config.toml
hidden_size = 512
experts_per_token = 8
router_z_loss = 0.001
vocab_size = 8192
dataset = "wikipedia_en"
Below are experts of layer 3 (counted from 0) of a mixture-of-experts language model. Rows are named router (the router's row for the expert), down (a neuron's output weights, with its number) and show model dimensions 384-511. Each number is 128 + 32 x the weight over its row's rms, rounded and kept within 0 to 255. Numbers have three digits each.
Before each expert's rows: a language model's description of what the expert responds to. This comes from a sample of Wikipedia text that the model never trained on.

# expert 28
Description: Capital A and syllables like is, Ne, Ar, Be starting or inside South Asian names and TV-cast lists (Aarati, Daisy, Aisi).
router:126138161120140146084128121082099093113113156122174160153116160121159192144135110074143111139135094099115097152101122143137114125126124090143136160045106137141114099080113100102136083120129111129088135126158129090172123092131065126117144142141065129070225119131110066093136147174138130125150144110144107105128140181152131133129117139155132164101183162143126087044091147140118091112073
down0:128177082149134112198178181149161117155150184130213102178096131161098091090204132142124130112130155132094107153062128143142114085089154141118144133077111171142133130131132102109148154095118121114106115203148154119139123118132175105110118111170156218040125114138110142172161180134152120064189117097131105149138141157173165161095114117130099123118134105079112120155154117152136096117085

# expert 34
Description: Short word-final pieces such as s after apostrophes (It's, That's), and el, ard, na, st completing surnames and place names.
router:161171190110095129079125195099094085162109123168152144117104142108121158158073144077132085148096148137135147142042073134149137104119149121132119178129084095075087088105113146131155064192107090146129120144192102097095102121138101128124090149116095110095144127129186063078168166124072174126132087103156151110152187160109119134106128108166110112155124134137196099124108096135051122156078
down0:092130157146227173123072121105131119042116178169123106129128138179129149083151081124094135153119119122064107143099103145142050105094069089126178137152109212174102125145106089147119176126144157177107120123115154171130164160086096144137081146125118141126148126127122145150130140150105124188163154173167152151126151119117126153133062123115209194077120126155151139143112133149124095124114

# expert 0
Description: Mostly the word "with" after verbs like touring, together, came up; also place-name and word-final pieces such as Mindoro, Krško, tornado.
router:129182188088125173098084117119196126170125116103145112149156088103172173174120102139096087136091187111130105153072120162163080121147093135130135196144108125138131084103119132094147092074126134096133101146154134108107103130114103117110093119128129149088131085167119053079136115155116165113080086154162159149108199134139121084187142170148120134066143157133116106133140135125103085127075
down0:136085135128149145173125143145097162138117161126172079104112137127095152138114126027109113127106129146121177120121122112089111159139087084139078152095153111176164146153144175120087094137100110161100086077125081121138138162155188147127166220124128111119144139164125069143103110179082129055113145168154144103089121166170120130094157131128051146181179104129141185117100175102115131123181

# expert 29
Description: Short consonant word pieces inside names and words, especially t as in Sho't' put and Cha't'field, plus com, ud, born.
router:127116130147127097093112115094107109180089082116158131137151189185180156112123138096094123113127069085103085107068121123172084131171094097169149132137074156083149107126163067080164155092148095130124100099157109120115083088112156105153147141170114148079138116160175144112155144115112114083157119113154142130144126116125174108166204148153095164139201127142120076110163062095149114087146
down0:141174113179134105134125121165179171201059136142127122117059107143111173155132092173191143112159074126139070187155075127125157151151109127118085075159061146083091162162110120137106125149161110097085139139130088127093178069199121151088125129139075153153094140219103108106167157131125126155154108133141097108136122076096141182114113154125168083102140164135133105141161087132032099160078

# expert 18
Description: Single-letter or very short pieces, chiefly "e", inside surnames and foreign words, e.g. Gleeson, Greeley, Mineiro; also capital initials such as D, N.
router:159133108095214146134140127107117087147113086126122141130195100167138124102074128114160121091110118089114132121102110103238080099165144109110110146122136125163053098142119088087180152118125085082164082121167040106176142103158139117210115097148083165131148112115143105115157169149142147119163135151174175132099168172091130093165137138116096154144145179112150110133110121130114094093149
down0:135214113128172118129149132102123124122082163123136177153150160129196152144134161133115127091180161122153114176143112150148091132137164157116111138136088134117126101153053139170168135177128124126137142138156133157132154100129139142147110128167104052139104104125196102144150079114118139127139142142159080109079118096096137078123180109152082081114187127122160166121149158066150169150161

# expert 24
Description: First pieces of capitalized words and names, often in tables and sports lists, e.g. Cordner, Forbes, Forge, Francis, Mechanism; also stray capital letters.
router:121165145117136162072138154134153061094097094121171097166114195169187129120100111146094127076078127129097105171113115128173126097130123156157180095158062141100067063120097119090155076105138114072063115137149122123109114100147092137092127084155097115089164102159129091133122104159132176098108129134163174178164131170147171073131176092146081124080181136119180130106115119085103127151141
down0:147093151189081116058110108114191116082147189106124091091123182141154128114143163126119085166074091079077112093144153156119105138161090103104126119105114051138116163112137124162083083069145144048088171052157140091129115180128168170111109191134124095077103153140137124140096102098150092119119164152107156112104187143158179104099130115201115121177175112158095122163104100117105115111141

# expert 27
Description: Mid-word pieces, especially th, in names and rare words, such as bathing, Guthlac, Labyrinth, Joglekar, Lokomotiv.
router:189137135116143138063128102139144152128066118113127136126111137182152131113155082110136095158116176044111111135073146169156063118162131127180103143139082131097121116078117086141146124089097079108129115145140059120133127120118160168210119025133089146087176077151149153105148119147177175088154039166143163105160125134060136145131174146151101123132151112138216134118173125144113119117133
down0:135157157122115125135116100115151135170082120113152099113137095125093140128149117115138142055123083128111155174140205098126183128100157203062121086141174136169173181129117141107119139152123050143124064125084129136149176137111107141088128103130101169159088141109122154121120119028087143094104104150101073134112143166154121144099086203069128144132116116119150103146121169096127148089114

# expert 35
Description: Word-final pieces like um, or, al, especially Phyl'um' in taxonomy lists, plus endings of Stadium, Road, Protection, publicly.
router:150130179109170160089086085108129125136114068091168109152133140112180139127078130074098114072088124101110129168087116203182081140137099136220102167146141148082093090074129097097132092095073086083133105143204129109148090133131125145077100078150082144103118092125179080086172090165155185123103090172149125139119158130172129094137166122150088173118127173143142073140150130094102055097064
down0:077152182106136167121139147142083081170106140140136061225125080177137143097103161079100134079150148126186173128138151099121147122130061184108107163141109108149124173144096146104104107052137122115121204184140104104104152132101082132107169105160147162053085184103143139114129101117197097119140167149097144110187078146076132141135105183065127106101154161098182124031152152136112114128105

# expert 55
Description: Sentence-opening words in biographical and academic prose, like In, He, She, On, At, plus mid-sentence also, was, called, became.
router:145160192118159130100099094124170118164090135048155059142148124179165157120143133102175079125154102117137132185049176094134121081113086114100108154077123153056147130139109148110141113118145050135120096165121142086127108082140111153097086135104112174068163151166119126108147061117146095121120119162151108096107105131087186141109142143121122142104131183150118141109159081092120079068112
down0:110082119136187208144133115115125155138107142125164159179147124119095156099133135106078076117100143149146130101194082101143132129203113097082130079160191097137127078121161122143109153107106135099089108132172149161084134137131126092119159117175139108123148115088129172152083117144105142093128093101115151123081168068146131111097129134083132119102094120161092127149148216093125131094070

# expert 31
Description: Opening quotation marks before quoted titles or statements, and the piece in inside words like aluminum, examination, or names.
router:136129182136186142075083100130127050157128080110103125179200110152145140110108094116123100083122154106122116148075175149134129103163118143122127194131126145149128061115104078104155105112085077088141099128125096084115148115167089138065100126125108075094180126170147089120173086121126135120141112165163177165158115140137108111121131125137088161071177162164167098154123094083085043166101
down0:092153139103115149096179136134123104121096065181119123109064063131120136143165136084164142110157162103102110213160079168130144135123145099144133102109126080101111162151121152181113126146105174146122125126163172092075152185189134132113111069118106103120147131047112121146150098124130095136132161124127105108178097091156085111167137110110129065156142167103166111152101099118074097145112